config.yaml
n_layer: 10
d_model: 160
n_experts: 128
experts_per_token: 6
d_expert: 64
d_shared_expert: 64
activation: "squared_relu"
moe_layers: [0, 1, 2, 3, 4, 5, 6, 7, 8, 9]
router_score: "sigmoid"
normalize_top_k: true
routed_scale: 1.0
balance_loss: 0.0191
balance_bias: false
n_groups: 4
groups_per_token: 1
init_std_router: 0.00798
lr_router: 0.00137
n_head: 5
n_kv_head: 5
head_dim: 32
vocab_size: 8192
norm: "layernorm"
norm_place: "pre"
norm_eps: 1e-05
positions: "rope"
rope_base: 10000.0
rope_fraction: 0.5
qk_norm: false
attn_scale: 0.177
tie_embeddings: false
parallel_block: false
init: "normal"
init_std_qkv: 0.0431
init_std_o: 0.0536
init_std_up: 0.0617
init_std_down: 0.0617
optimizer: "muon_variant"
lr: 0.0074
lr_mult_up: 1.05
beta1: 0.95
lr_head: 0.00903
grad_clip: 1.0
warmup_steps: 200
schedule: "wsd"
decay_fraction: 1.0
decay_shape: "sqrt"
final_lr_fraction: 0.1
batch_tokens: 65536
seq_len: 512
doc_mask: false
train_tokens: 439800000
steps: 6711
dataset: "wikipedia_en"
Below are experts of layer 7 (counted from 0) of a mixture-of-experts language model. Rows are named router (the router's row for the expert), up (a neuron's input weights, with its number) and show model dimensions 0-159. Each number is 128 + 32 x the weight over its row's rms, rounded and kept within 0 to 255.
Before each expert's rows: a language model's description of what the expert responds to; "gets" lists some tokens that make up at least twice as much of what it gets as of all text. This comes from a sample of Wikipedia text that the model never trained on. Tokens count by the router's weight.

# expert 23
What it handles: Pipe separators between numeric cells in sports statistics and data tables, also the, semicolons and commas in running text.
gets: " |", " the", ";", "|", " =", " ("
router [ 79 144 137 204 128 120 134 121 126 138 123  87 170 170 106 101 166 189  82 114 117  81 164  81  54  74 156 149 121 129 113 144 115  81 121  58 137 146 146 121 163  95 153 141 143 175 109 112  83 175 145 102 147 155 144 139 207 154 170 122 153 116 128 152 104 150 177 148 161 104 128 141 142 191 114  82 107 159 107 134 169 170 109 172 158 117 133 149 101  61  94  84 124 101 106 142 110 116 119 142  85 153 167 149 134 183 166 177  89 108 130  81  53 112 143 103 139 173 136 101  81 113 101 146 140 114 122 115  83 129 146 116  64  98  97 101  91 108 133 131 141  92 133  71 155 112 188 128 128 130 181 172 121 143  97 191 132 160 102 165]
up1 [167 111 141  81 121 127 186  94 119 141  76 155  88 179 147 139 146 121 104 141 150 148 147 141 172 143 160 125 133 151 135 151 110 136  82  48 163 114 169 164 141 197 161  23 150 140  99 149 127  74 128 142  69 149  92 134 161 109 138 153 170 104  94  85 101 147 180 130 130 128 203 110 106 143 158 131 172 101 141 136 157 133 126 153 185 140 101  76 146  61 108  70 137 153 164 120 159 133 112  92 146 117 172  83 167 136 106 132 125 121 122  88 152 138  80 146  96 130 142 107 153 177 146 127 124  62  90 152 123  99  62 174 107 102 131 103 135 104 129 167  77  80 128 129 176 185 130 155 116 125 129  90 148 183 115 126  89 177 116  89]
up2 [132 172 137 103 123  90 133 125 137 165  89 112 121 116 152 117 116 165  93 186 156  85 120 134  48 162 171 152 144 116  96  90  78  89 105 142 185 149 185  83 164 109 153 121  86 128 104 157 120 104 153 153  68 127 179 130 163 134 142 127 147 155  98 125 108 191 134 170 164 164  84 152 112 156  90 125 126 153 138 162  69  85 130 141 113  83 152  95 155 157  80  90 109  72 192 153  90  92 142 208  82 140  81 108 165 135 154 140  71 102 108 157 111 148 162 109 135 123 162 152 184  28 128 151 153  96 113 100 106 151 104  94 160 127 151  81 128 134 166  96 154 109 132 108 159  92 116 130  92 180 107 119 161 127 140  93 159 157 144 156]

# expert 45
What it handles: Single-letter and short pieces inside proper names and words, often after St or Be, e.g. Lever-k-usen, St-ig-ma, El-k Grove.
gets: "k", "g", "s", "t", "e", ")"
router [158 125 124 129 128 120  89  91 140 181 107  84 141 126  58  90  83 164  84 171 108  85 156  67  80 131 113 129  90 120 198 128 129 155 126 148 127 163  83 139 198 109 121 115 142 165 143 119 116 108 170 142 118 113 106  88 173 150  75 141 161 132 105 166 170 164 170 159 141 159 109 130 165 195 102  58  86 129  82 131 118 176  41 130 150  88 169 149 124 137  96 150 198  87 144 129 132 141 111 136 199 133 163  91 155 131 131 163 117  55 110 110 143 116  97  90 105 117 115 118 160  98 159 153 163 130 137 175 104 148 104 159  78 107 124 143  92 159 119  89 114  62  96  94 128 133 148  89 123 132 202 151 123 151 117 130 134 180 141 126]
up0 [ 70 113 133 181 143 131 140 127  72  89 143 121 164 107  83 112 174 163 128 165  98 100 132  93 137 111 119 162  81 172 183 101 132 139 127  66 134 120 107 102 118 183 102 114  97 159 140 160  96 167 148  95 128 162  66 110  54 139 104 111 166 130 123  86 122 162 136  90 103 143 150 152 177 117  99 115 122 118 162 150 177  99 124 218 124 127 218 177  70 145 131 135 113 118 107 134 179 175 176 131 162 116 155 129 133 172 111  83 137 133 115 188 121 115 117 105 144 130 137  65 128 148  80 104 118 135 148  87  87  78 165 196 187  80 158  86  80 144 104 118 114 124 107 105 140 138 135 119 114  74  96 128 162 126  63 140 131 160 132  98]
up1 [162  83 183 126 128 193 153 125 168  99 183 115  94 159 107 148 117  76 133 125 108 161 122 183 119  93 109 122 125 132 161 127 124 103 112 145 124 161 148 161 220  85 159  84 145 114 103 167  79 146 126 157  67 139  97 130 121 124 144  67 123 165 151 107 224 132 128 101 109  96 170 144 126 131  92 112 105 113 177  89 156 128 125 158 169  73 128  99 135 162 131  81 151 147 165 174 108 157 126  93  96 138 105 140 173  79  61 128  67  94 118 193 150 108  76 124 140 158 173 105 111  58 125 117 112  84 110 115 159 123 110  71  88 125 114  80 146  90 110 140 199 128 143 162 132  96 143 113 137  70 116  91 108  91 123 101 116 131 107 150]

# expert 29
What it handles: Subject pronouns opening a clause (he, she, They), adverbs like quickly and widely, commas, and endings in Spanish, Portuguese or Italian names such as -ia, -de.
gets: " he", " He", ",", " she", "a", " She"
router [ 94 144 129 192 148 175  88 117 165  96 122 139 131 153 105 187 147 156 103 134 122  95 164 100  98  93 176  99 142  91 181 149 128 119 150  95  96  71 116 115 138 141 103 121 134 137 128  80 130 127 160 146 129 222 132  92 143  83 136  83 152 133 169 137 189 109 171 166 144 104  83 159 138 189 127  84 115 135 114 103  74 103 104 146 125 127 174 179  77 115 122 152 117  53 112 148  94 115 110 154 181 176 210 150 116  72 124 134 106 115 152  85  99 108  98  97  86 125 162 104  92 102 108 133 161 101 112 131 119 182 118 198 120 121 162  92 103  64 146 120 116 132  87  78 141 180 151  84 141 108 145 152 149 156 166 115 164 189 115 130]
up0 [110 175 123 171  91 182  86 103 176  54 138 157 171 172 171 131 160 137 131 183 146 106 145  90 106 135 154 155 139 121  97 184 136 167 124  84 100 146 144 134 124 109 125 118 102 148  96 178 141 109 140 133 117 134 131 163 119  90 138  97 159  80  65  92 191 133  94 134  81 141 126 149 199 101 123 121 141 165 135 151 101 115 195 148 112 141 140 106 167 167 173  61 114  91  86  76 127 121  77 125  84 105 139 122  90  85 109  56 194 130  69 123 172 146 127  91 125 136 142 179 109 132 135 143  93  79 130 141  94 119 130 123 114 117 139 106 102 160 113 101 177 104  82 195 142 188 189 123  87  79 108 139 161 129 138 121 108 103  80 136]
up1 [ 65 140 114 128 104 111  80 151 134 101  92 119 120 159 169 198 215 126 132 116 150 136 193  92 108 112 164 154 117 137 157 137 104  96 117  88 195 126 107 129  73 172 124 125 166 136 177 124 132 163 151  95 141 128 109 105 128 141 172 114 179  48  87 145 114 162 112 160 161  96 121 154 120 131 142 102  79 124 188 127 112 154 109 105 134 105 133 147 169 178 132 117 114 111 104 133  97  72 141 170 164 106 126 150  88  95 121 109 117 132 152 142 122  93  74 132 125 135  77 153  92 202 133 143 152  79 144  70 170  83 131 102  50  88 113 169 152  94 127  79 145 141 169 125 144 127 154 212 154 112 124 101 152 102 128  95  77 176  96 171]

# expert 18
What it handles: Pipe separators between cells of data tables, plus list-entry colons and commas after numbers, as in Location: and 1,542.
gets: " |", "|", ";", "-", ":", " -"
router [107  41 166 134  85 109 107  75 126 145 120 106 224 166 138  98 111 139  94 132 121  47 172 112  82 124 143 139 170  86 118 143  89 159 170  87 159 127 119 131 168 101 126 154  85 150 155  86  88 116 150 110 150 192 139 110 137 118 134 128 111 116 105 127 180 113  98 106  93 118 140 168 180 160 150  92 137 137 138 185 127 182 106 106 174 121 128 169 108 124  87 108 151  85 101 122 122 123  86 143 116 193 184 138 117 138 161 186  96 117 149 126  83  93 122 100  89 170 178  77 113  83 142 105 100  82  87 156 103 165 108 135 118 131 125 145  96  80 122 162 141  85 138  68 177 117 153  85 151 122 181 141 142 166  87 168 147 162  90 140]
up1 [ 87 118 202 139 150 151  80 109  82  93 171 168 145 103 172  80 151 136 107 139 153 160 155 119 126  99  83  98 153 106 217  97 117  93 110 112 149  92 164 124  98 139 124  81 133 130 160 110 173 204  97 173 172 134 151 150 165 108 161 145 119 139 157 107 107 111 153  99 131 101 130  97 117  99 200 148 114 138 160 141 161 153 100 133 112 148 160 111 157  84 104 148  50  90 104 143 156 138 106  91 149 134  43 139 112  83 125 109  78 117 122 131 117 100 172 151 108 122 111  91  73 140 128 108 147  87 128 146 109 119 122 118 138 145 117  79 115 105 161 105 119 165 127 173 105  58 151 123 105 144  99 199 133  40 147 122 213 103 123 171]
up2 [152 122 129  94 148 120 102 100  74 175 123  88  83 104 215 114 127 120 114 139 153 169 205 103 115 107 113 176 141 149 141 110 108  98 111 118 189  79  91 134 149  94 181 152  75 167 143 133 140 138 172 155 151 153  81  96  94 138  94 115 159 138 150  89 164 131  98 168 167 149 175 187 107 173 135  93  69 115 160 136 139 115 128 144 142  98 113  81 172 131 132 169 138 147 154  79 113 126 113 125 102 146 149 122  87 103  70 127 160 121  84 139 116 131 118 165 163 116 118 124  74  92 144 128 166 135 157 100 126 175 108  89  83 136  70 123 137  70 101 181 100  90  54 174 174 168 125  67 155 121 160 202 134 145  83 141 132 139  95 154]

# expert 51
What it handles: Modals and infinitive to before a verb, e.g. may, would, could, can, to, and nouns like in-ju-ries, need.
gets: " to", " not", " would", " can", " may", " will"
router [ 99  82 134 148 113 179  85 103 183 150 125 125 212 127 118 145 129 155 117 121 106 109 164 133  98  92 173  94 150  98 139 153 137 131 103  88  79 113 170 152 138 112  82  79 128 193 146  91 153  97 177 130 138 175 166  64 141 119  96 128 122 161  79 124 168 117 180 142 125  65 122 127 152 162 166  73  80 114  84 138 199 123  88  91 162  45 143 146 150  94 110 143 145 111 158 182 144  86 101 159  88 149 198 134 132 133 163 130 105 132 114 142  62 159 147  66 107 130 121 134 126 159 161 130 110 164 127 171  82 108  85 114 152 143 141 138 133 116 123 147 111 143  67  98 126 156 119 118 145 202 134  63 153 129  89 166 139 161 100 139]
up0 [109 172 180 104 115 146 159 121 194 119 136 117 114 121 120 146 163 118 151  67 136 104 118  68 119  73 131 138 148 152  75  94  94 112 115  80 133 152 107  90 157 165 116 135 109 177 110 107 139 169 115 179 142 134 118 140 176  98  83  95 138 157 176 102 151 104 158 105 182  85  68  56 146 163 123 141 105  93 108 105 127 136 171 167 172  96 138 144  93 151 124 169 107 118 146  42 155 144 134 195 140 101 124 211  93 150 150 101  89 100 122 142 107  98 190 130 136 130  66 132 180 125 133 120 114 158 145 135 107 154  84 137 104  85 144 149 101 130  99 169 109 175  95 136 168  84 108  83  78 196 107 107 154 135 128 144 155 170 121 189]
up1 [112 151 132 211 124 172 158 112  93 119 200 119 158 139 153 173 164 124 109  98 121 135 153 106 145 148 177 151 105 105 147 100 131 103 152 111  56 119 156 121 102  68  91 126 123 145 205 157 154  97  91 124 187  67 116 101 144 114 132  75 132 164 119  83 141 139 153 117 147  62 142 108 180 123 115 111 175 114 135 130 103 100  90 139 139 114  63 110 120 103 144  67 134 175 162 100 173 140 101  89 129 207 108  89 113 175 132 181 131  96  83  78  80 152  98 160 130 133 144 133 140 157 165 109 167 121  99 102  43 141 117 137 122  90 171 157 165 100 170 134  90 112 120 119 140 159 100 172 125 192 152  95 148 108 168 139  87 129  97 127]

# expert 0
What it handles: Word-initial pieces of longer words like de(af), ens(emble), f(ür), ag, and paragraph breaks before headings or new paragraphs.
gets: "\n\n", " \"", " w", "\n", "c", "S"
router [ 80  82 139 143 112 133  70 156 106 132 106  88 148 130 208 151 147 129 119 166 133  73 142 110 126 137 150 142 175  95 138 173 107 160 162  59 140 140 151 146 198  86  97 100 129 173 124 129 126 102 146 185 121 121 169  86 194 128 141  88 144 102 137 163 199 101 113 146 132 133 114 173 166 135 191  98 140 129 122 138 119 152  82  90 154  88 176 127 121  62 105 153 132  69 112 120 131 146 114 137 127 116 156 140 163 137 122 177 117  77 159  37  54  88  87  81 132 115 131 105 125  70 125 134 165 133 179 167  57 179 139 164 106 116 148 137  97 141 131  92 137 111 130 112 109 119 149  81 127  98 168 127  85 144 115 161 162 166  81 136]
up0 [150 126  96 109 151 108 122 150 156 100 153 161 108 171  99 140 161 203 139  93  84 167 125 119 122 146 147 143 121 105  54 124 130 137 114 126  82 173 159 151 153 132 125  92 119 100  81 141 166 102  96 136 168  84 105 180  89 136 128  98 176 103 160 142 157 131 135 220  94  74 123 132 137  82 147 186  71 132  99 169 108 153 121 106 122  91 191  82 151 174 154 122 113 138 189 113  93 158 126 125 151  96 126 133 118 163 147  75 145  98 115 139 145 156 133 144 148  66 164 204 106  68 157 162 158 125 146 148 177 116 176 155 126  95 134 138 101 135  89 108  70 152 100 127 114  95 134  61 111 130 163 150  99 132 182 112 151 210 120 173]
up1 [148 122 119 133 109 153 137  76 108 126  37  40 163 133 157 132 193 142 139 142 193 162 124  84 133 127 168  80 123 123 124 159  75 158 145 153 120 162 154 117 100 109  66 125 155 132 166 202  90 147 165 128 154 142 114 173 175 148 129 175 161 107 179  93 117 129  90 136 111 162 130 156 128 145 129 120 127 138 114 152 130 119 108 133  64 129  79 157  94  81 173 203  69 140  91 123 110 157 158 130 113 105 116  75 132 105  80 152 104  86 150 129 147 169  96 142 159 106 188  97 161 114 116 116 101 123 111 149 159 142  61 179 106 131 180 110 183 133 139 111 157  83 125 146  83 163  95 165 109 145 130 106  67 121 141 189 126 125  91 126]

# expert 28
What it handles: Past participles and suffix pieces such as -ed, -ing and -ation after was/were/be, such as confirmed, proposed, increased, used, abolished.
gets: "ed", "ing", "d", " used", "ated", "ted"
router [148  88 214 161 116 131  82 111 183 120 116 119 119 150  56 150 105 160 103 130 144 127 126  78 134 127 160 122 112  95 161 146 101 152 116 114 106 146 117 143 169 110 135  92 100 148 174 107 142 112 133 105 124 194 118 114 173 180 129  85 143  85 167 158 131 128 164 163 102  67  86 183 134 142 124  96 112 125  73 185 143 125  41 117 164  91 145 187 100  98  87 100 135  73 118 184 146 102 102 133 136 186 168 140 110 138 160 155  92 153 153 134  32 125 103  68 105 151 118 111 121 164 148 141 111 116 136 177 103 130 124 181 108 118 110  88 118  74  86 135 140 159  87 122 144 137 126 122 114 199 185  76 149 145 120 179 153 136 107 151]
up1 [168 192 130 139 125 177 118 123 154 152 109 150  98 172 135 160 112  69 132 150 132 151 137 131 114 115 150 101 102 138 128 155 204 107  68 141 102 111 118 185 126  89 158 115 117 151  72 116 140 163 107 156 193 144 169  72 144 157 140 123 189 137 162 108 131  91 145  87 126 182 113 191 124 143 133  73 125 115 103 216 121  76  95 165 188 124 136 142 112 136 143 124  94 176 116 111 133 154 102  81 162 101 178 135 132 100 134 111  94 100 133  98  92 100 141 109  88 124 131 139 143  44 104  48 145  79  87  58 128  78 117 175 103 127  91  83 141 124  85 158  91 183 110 147 120 134 112 181 118 125 123 119  91 158 106 132 152 119 106 179]
up2 [173 107 190 119 131 182 160 138 131 119 132 138 101 123 143 102  79 138 165 116 165  95 140 113 172 133 123 122  75 136  76 109 168  92  55 104 172 129 128 115 149 114 115 145 106 190 140  63 174 124 113 120 127 136 153  56 129 145 141 118 176 130 104 171 166 103 168 149 203 112   5 132 205 131 161 106 124  86  99 167 135 102 132  92 175  96 121 129 121 100 110 113 116 169 103 125 167 135 147 113 135  89 137 117 129 109 155 147 117 127 121 208 158 128 133 115 179 143 101 144 126 135 145  70 169 121 108 147  45 160 133 114 105 159 123  90 146 134 165  92 142 104 108 182 127 121  77  99 132 141 193  72 139 115 145 127 109 117  71 121]

# expert 17
What it handles: Line breaks, paragraph breaks, pipes and dashes that begin tables, lists or sections, and the first token after them, such as Binomial, Ex-amples.
gets: "\n\n", "\n", " |", "|", "-", ";"
router [ 90 147 153 172  80 132  55 116 123 165 137  86 223 144 188 147 128 173 127 181 113 128  86  95 126  64 181 116 147  84 152 135 117 102 153  87 104 133 116 130 172 103  76 116 146 167 118 132 124 130 157  94 132 155 144 104 151 172 173 141 131 142 114 150 172 116 150 142 160  86 153 147 135 167 176 102 113  96  78 169 124 161 113 125 132  26 125 154  93  93  83  86 133  61 105 107  91 145 119 159 122  85 149 161 163 166 136 152 118  79 149  83  57 123 126 139 135 133 112 131 104  71  75 149 139 125 153 166  76 139 120 182 126 121 100 123 154 128 133  93 120  69 141  95 173 122 184 126 152 154 170 101 140 169 108 152  97 118 124 161]
up0 [ 59 112 174 169 126 106 106 142 114 108 113 159 136 122 130  43 163 115 155 145 206 101 164 173 116  85 107 130 174  47 160 160  80 137 111 119 124 174  72 113 191 139 130 158 136 133 100 105 105 144 145 149 138 164 132 141 172 102 106 103 141 109 177 115 147 163 134 133 120  81 150 134 150  83 105 127 136 152  75 135 168 129 158 126 125  94 136 145 129 144 127 155 107 127 132  99 120  96 119 151 131 119 125 100 106 112 162 172 191 128 138  95 148 116 109 144 185 107 102  43 183  94 143 162 123 124 194  72 145 117  23 134 125 154 111 168 139 107 182 131 160  98 152 164 115 147 110 179 138 145 131  66 119 120  73 180  88  93  87 154]
up1 [158 151 101 132  65  96 110 103 154 110  82 166 154 133 122 138 125 130 179 127 148  96 121 125  83 126 135 195 154 103 160 117 131 132 132  93 139 198 134 193  91  66 159  53 135 115 111 161 151 113 125  97 116 151 161 114 157 169 138 164 127 128 118 126  89 130  53  84 152 166 191 129 115 157 147  99 111 134 186 117  92 156 149 120 136  96 177 135  94  35 173 148 143  88 104  97 122 160 121 164  82 182 122 140 131 152 152 177  85  98 128 137 116 117  99 125 138 173 177 128 128 119 146 163 132  67 157  97 134 107 186  83  61 114  67 177 113 112 120 130 162 137 103 174  62  93 107 121  83 173 113 138 122 155 103 154 109  87 119 129]

# expert 55
What it handles: Word-internal pieces like ien, eri, ake inside ordinary words and song or band titles (Friend, America, Awake), plus list hyphens.
gets: "-", "\n", "eri", " su", "  ", "di"
router [129  97 128 196  42 156  87 111 167 131 120  45 171  98 149 150 126 147 112 159 111 108 120  98  87  97  93 146 113  87 175 129 167 121 110 144 126 141 118 204 182 111 148 134 137 163 111 184 132  86  99 102 120 158 100  31 131 188 128 140 139 123  94 109 175 161 158 149 124 118 145 127 171 166 106 108 164  71  93 154 124 145 124 111 135  75 141 174 113  78  62 141 134  79 124 138 128 162 112  93 197 123 174 126 164 124 108 111 109 156 175 152  93 142 117 105  92  97 136 121  90  95 120 115 153 142 170 153 105 155  98 133 128  96 121  83 115 169  83  92 120  75 122 121 132  83 187 118 146 114 161 129 143 155 101 117 192 122 109 189]
up0 [165  90  98 106 126 138 120 122 138 152 136  87 172 137 101 106  88 159 154 118 220 106 143 106  88 172 150 138 121 130 147 121  90 107 134 165  96 172 160 162 107 178 123  91  99 108 112 133 172 112 148 141 104 122 127  61 122 141 133 153 106  74 185 149 130 130  87 100 170 120 130 111 101 162  88 107  91 162 135 142 139 136  38 102 166 130 166 146 160 176  41 137  87 150 136 121 135 175 147  90 115 166 178  46 137 166  99 110 134 110 152 116 151 116 139 154 105 134 140 139  93 104 132  85 106 158 142 131  99 136 135 139 120 137 162  99 130 104  65  67 149 135 184 201 141  53 179  88 132 161  77 114 136 198 152 109 159 142 125 168]
up1 [183 124 112 127  64 122 127  94  87 183 132 226 174 129 102 131 138  94 129 154 192 122  94 114 121 111 207 163 146 119 175  76  70 151 127 132 175 172 154 125 112 174 125 106 130 128 119 159  89  97  81 141 156 164  84 114 133 150 153 151 154 164 109 142 154 145 164 146 157 123 127 119 155 209 151 102 119 123 132  99  57 163 127 100 166  92 110 133 180 113 175  31 151  95 109 145 119  94 134 164 121 116 164 143 120 142  90 140 133 111  91 146 140 131 111  76  95 129 113 134  64 141  74  73 120 147  76 121 132 142 138 112 149 143 109 126 138 161 130 129 186 112 108 182 117  98 167  87 103 105 116 128 120 163  45 139  98 122 134 162]

# expert 62
What it handles: Hyphens, slashes, dashes and opening brackets joining words or phrases, as in pair-and-spare, and/or, flue-gas, opening parentheses.
gets: " (", "-", " p", "/", "\n", "–"
router [141  98 125 162  70 134 133 138 130 158 122 114 195  94 180 161 117 114  78 160 123  87 130  76 113 100 117 134 143 100 166 132 154 145 125  99 117 103 146 203 220  83  96 111 116 197 118 128 109 110 125 115 125 150 184  99 169 146 149 132 104 117 158 179 190 130 107 128 130 154 109 125 193 143 162 102 142 143 109 126 115 174  72  99 179  85 160 171  99  62  98 122 158 110 115 134 111 144 171  75 141 148 150 130 118 158 115 191  78  96 120  73  73  92  92 107  91  86 161 132  83 107 129 108 150 161 180 150 100 177 103 143 137 144 102 140  93 160 123  79 114 100 155 101 132 115 140  96  91 120 176 124  83 128  52 163 160 131  92 151]
up0 [171 144 162  91  80 118  71 153 123 153 132 114 141 189 127 129 185 155 107  86 149 173 162 140 113 111 147  96  51  98 106 136 128 148  97 117  49 133 102  79 155 105 127 152 153 115 165 148 125 138 138  95 195 109 125 109 133 128  90 172 186  80 185 168  87 143 124 130 164 124 146  69 110 114 158 100 169  89 118  97 137 181 141 140 200  93 130 110 202 110 111 115 179 100 150 166  98 145 157 108 118 127 150 123 115 143  92 135  98 106 188  91 104  88  95 126  56 150 159 114 115  93 154 114 145 123 160  79 103 137 156 175  69 147 135  92 126  87  88 126 125 109 121 124 159 136 148 155 191 185 142 181 159 100 126 131  88 115 174 106]
up1 [159 195 192 137 121 188 165 101 153 163 157 107 119 125 120 130  81 114  61 149 113  96 111  84 165 152  96 105 105  60 141 137 118 110 132 139  78 150 116  87 199 115 131 119 106 155 160 105 105 141 119 132 186 150 156 164 135 121 144 154  90 163  75 144 120 105 172  56 133  92  58 130 136 135 152  80 131 155 101  87 157 137 172 134 159 132 179 139 125 129 104 104 151 172 127 191 141 110 139 138 171 168  94 136 102 145 153 161  85  97 108  54 144  72 133  82 113 120 164 139 103 124  85 170  91 157 171  97 140 134  90 224  89 108 133 187 144 107 110 118 141 118 130 117 133 122 136 111  98 144  48 146 127 150 130 152 178 143 114 100]

# expert 2
What it handles: Line breaks and list dashes in tables and lists, plus accented or diacritic letters in foreign names such as Ż, š, ñ, and ′ in coordinates.
gets: "\n\n", "\n", "′", "  ", "°", " —"
router [ 77 154 132 182 156  91 122  98 150 153 181  74 209  79  89 139 125 125 126 140  75 113 150  71  88 197 166 100 139  66 138 175 127 133 194 106 130 100 129 153 128  95  88 137 106 152 152  74 123  83  95  80 122 149 148  79 156 115 132 154 108  94 121  98 191  94 144 175 164 105 147 176 157 168 153 120 111 142 132 128 100 152 107  99 142 138 150 163 107  93  70 146 126  94 101  77 134 100 137 136 134 158 141 153 137 123 121 157  91  73 165  47  74 150 139 120 105 105 160 128 144 111 129 146 165 147 129 150 102 180  92 169 161 116 145  65  85 130 123 115  97 121 167 108 180 121 127  82 117 155 136 126 185 114 107 119 159 202 121 155]
up0 [111 101 149 158 153 188 135  92 142  84 114 165 113 145 176 185 153 109 121  94  46  84 116 211 108 124 151 139  86  85  92  67 176 163 112 139 151 142 120  89 115 105  81 177 183  95 131 157 142 135 104 158 119 178 114 119 138  78 138 128 114 115 140 121 134 140 135 142 138 159 179 164 110 131  83 114 112 154 133 120 105 106 129 173 193 112 134 126  94  40  30 131 171 134 125 176 188 102  59 152 125 157 111 108 175  53  63 158 164 119 151 116 125 142 117 114  82 101 177 116 166  73  75 151 119 149 139 163 110 149 145 129 150 127 147  79 150 145 106 133 124 129 165 121 110 129 160 115 129 141 122  86 113 119 150  98 140 136 107 147]
up1 [128 120 103 123  87 108 109 108 134 103 195 147 178 137  79 137 158 119 129  50 103 115 175 132  88 128 171  97 124 122 189  67 150 130 112 109 150 147 145 110 141 118 113 142 113 110 165 139 103 177 146 153  95 139 133 156 131 120 172 157 129 107 111 104 103 113 159 205 163 136  92 153 215 109 139 107  64  93  94 105 132 105  95 147 156 129 181 148 121 124 121 104 130 143 159 148 105 123 101 120 113 142  90 178  86 116 123  44 113 143  89 225  74 172 111 153  82 115 123  81 137 122 137 113 121 129 166  96 117 131  89 100 181 129 121  81  77 133 146 157 131 211 104 164 135 118 100  75 101 113 136 144 192 167 123 164 158  99  65 109]

# expert 6
What it handles: Mid-sentence function words and verb endings in expository prose, such as of, with, to, -ing, increased, regarding, suggested.
gets: " of", "ing", " with", " to", "ed", " that"
router [115  44 213 130  85 142 132 120 153 125 104  83 130 160 133 124 127 153  86 125 146 125 141  91 126  87 179 146 139 124 175 185 112 125 118  37 127 141 102 176 170 111 120  95 101 124 154 124 133  98 165 125 112 141 130 105 183 161 132  95 165 102 127 129 128 136 167 153 129  62  77 193 182 165 101 135 111 142  87 161 164 118  77 114 147  87 166 168 109  83  89  78 134 111 121 149 161 138  51 169 124 124 173 135 127 139 184 111  96 141 123 115  21 136  88  93  68 158 129 107 130 124 120 156 159 125 113 177  69 149 144 158 135 126 124  86 121 102 104 135 127 139  94  98 122 109 174  95 116 163 160 124 152 141  82 174 168 134 107 130]
up0 [156 119 147 113  80 154 132 134 134 172  97 119 159 131  71 145 167 127  86 113 146 140  70  85 135 115 202 111 114  99 169 164 150 116 109  59 150 128  79 206 116  73  77 103  89 107 147 162 193  97 187 142 108 123 141 133 158 133 167 118 164 132 195  98 135 151 130 150 129  96 121  95 186  80 109 129 160 171 122 139 122 107 117 133 165 139 157  53 105  56 133 138  83 112 163 118 225 106 114 138  90 169 130 135 140 135 148 124  92 135  91 107  94 128 142 126  47 101 129 169 125 152 140 154  87 131 119 134 149 125  98 116 159 137 137 195 154 100 166  95 120 108 105 141 118 179 122 123  77 158 124  69 186 114  99 149 128 145 103 106]
up1 [101 112 167  91 116 140  75 170  99 118  95  90 154  96  96 130 159 138 121 122 119 121  84 135  75 126 176 123 139 138 169  94 119 119 178  94  82  81 118 140 159 168 168 110 125 139 125 120 113 156 167 170 110 158 147 124 115 192 117 144 163 131 102 127  91  96 137 170 168 162 101 108  98  92 126 107 124 150  61 122 142 112 141 141 122 115 119 145 145 121 156 103  88 105 132 177 121 184 130 119 166 113 120 163 255 103 123 180 119 168 125  86 133  67 115 155 108 139 147 121 149 143 222 137 138  74 160 126 106 106 125 144 109  80 154  73 131 102 127 184  79 133 169  78 116 147 139 128 160 198 121  90 110  78 152 105 139  46 115 113]

# expert 49
What it handles: Final letter or syllable of a place or person name, as in Tuscany, Seattle, Chora, Fort Worth, before a comma or bracket.
gets: "a", "e", "o", "i", ")", "k"
router [143 103 165 190 131 166 101 113 148 123 131 117 147 169  56 146 128 110  52 148 108 100  99  74 139 171 126 139 146  99 197 168 156 162 109 176 136 149 106 141 165 127 103 134 132 201 158 121 107 109 179 101 101 168 128 116 132 139 122 137 133 132 142 168 184 138 188 185  92 134 158 153 124 208 143  90  97 150  56 167 117 129  86 126 131 121 140 157 109 115  98 151 108  94 133 142  91  95  85  99 138 196 138 113 145 118 116 171  70  95 114 139 132  99  99 118 115  71 124  95  72 142 126 124 136  84 100 142 100 177 102 175  97  97 110 144 103  67 101 106 155 101  80  96 120 115 196 108 115 139 173  93 132 171 137 102 138 212 118 125]
up0 [ 80 170 113 178 151 130 114 124 126 109 115 165 135 192 164 113 119 157 124 130 171 162 150 123 116 127 142  88  97 140 141  95 116 115  83 117  96 131  90  83 136 139  65  68 116 163 144 126 131 129  82 151 130  74 169 135 180 147 110 135 129 163 142 102 160 149 120 127 130 168 138 159 133 115  78  94 130 143 167 115 103 158 152 168 145 108 157 148 168 163 116 124  77 180  83 151  68 162  74 145 137  84  76  99 146  96 132 195 192 130 109 130 103  92  42 129 109 145 144  83  94 130 149 144 155 151 152 118 141 101  19 136 154 121 161 126 104 142  91 122 135 122 138 106 203 206 140 124  82 115  90 146 124 154 139 182 133 209 121 153]
up1 [ 93 132 132  57 151  76 150 113 117 152  59 152 152 143 127 163 112 127 139  68  92 156 114 190 157 110 104 167 184  82 111 120 125 102  91 140 123 144 101 142  69 105 116 154 103 120 169 167 185 177  75 137 198 130 128 169 111 112 101 217  79 144 126 118 137 105  64 149 152 147 153 126 111  82 105 170  73 132 153 141 158 116 132 151 198 100 130 171 123  96 140 135 109 153  93 123 101 133 180  95  91 153 150 117 165 154 137 161 127 125 122 175 146  86  76 107  62  96  93 111 106 147 154 106 112  74 152 131 120 154  91 106 138  87 126 145  98 185 124 158 149  82 135  78 144  80 129 107 156 166  92 108 116 197 114 134 123 163 153 151]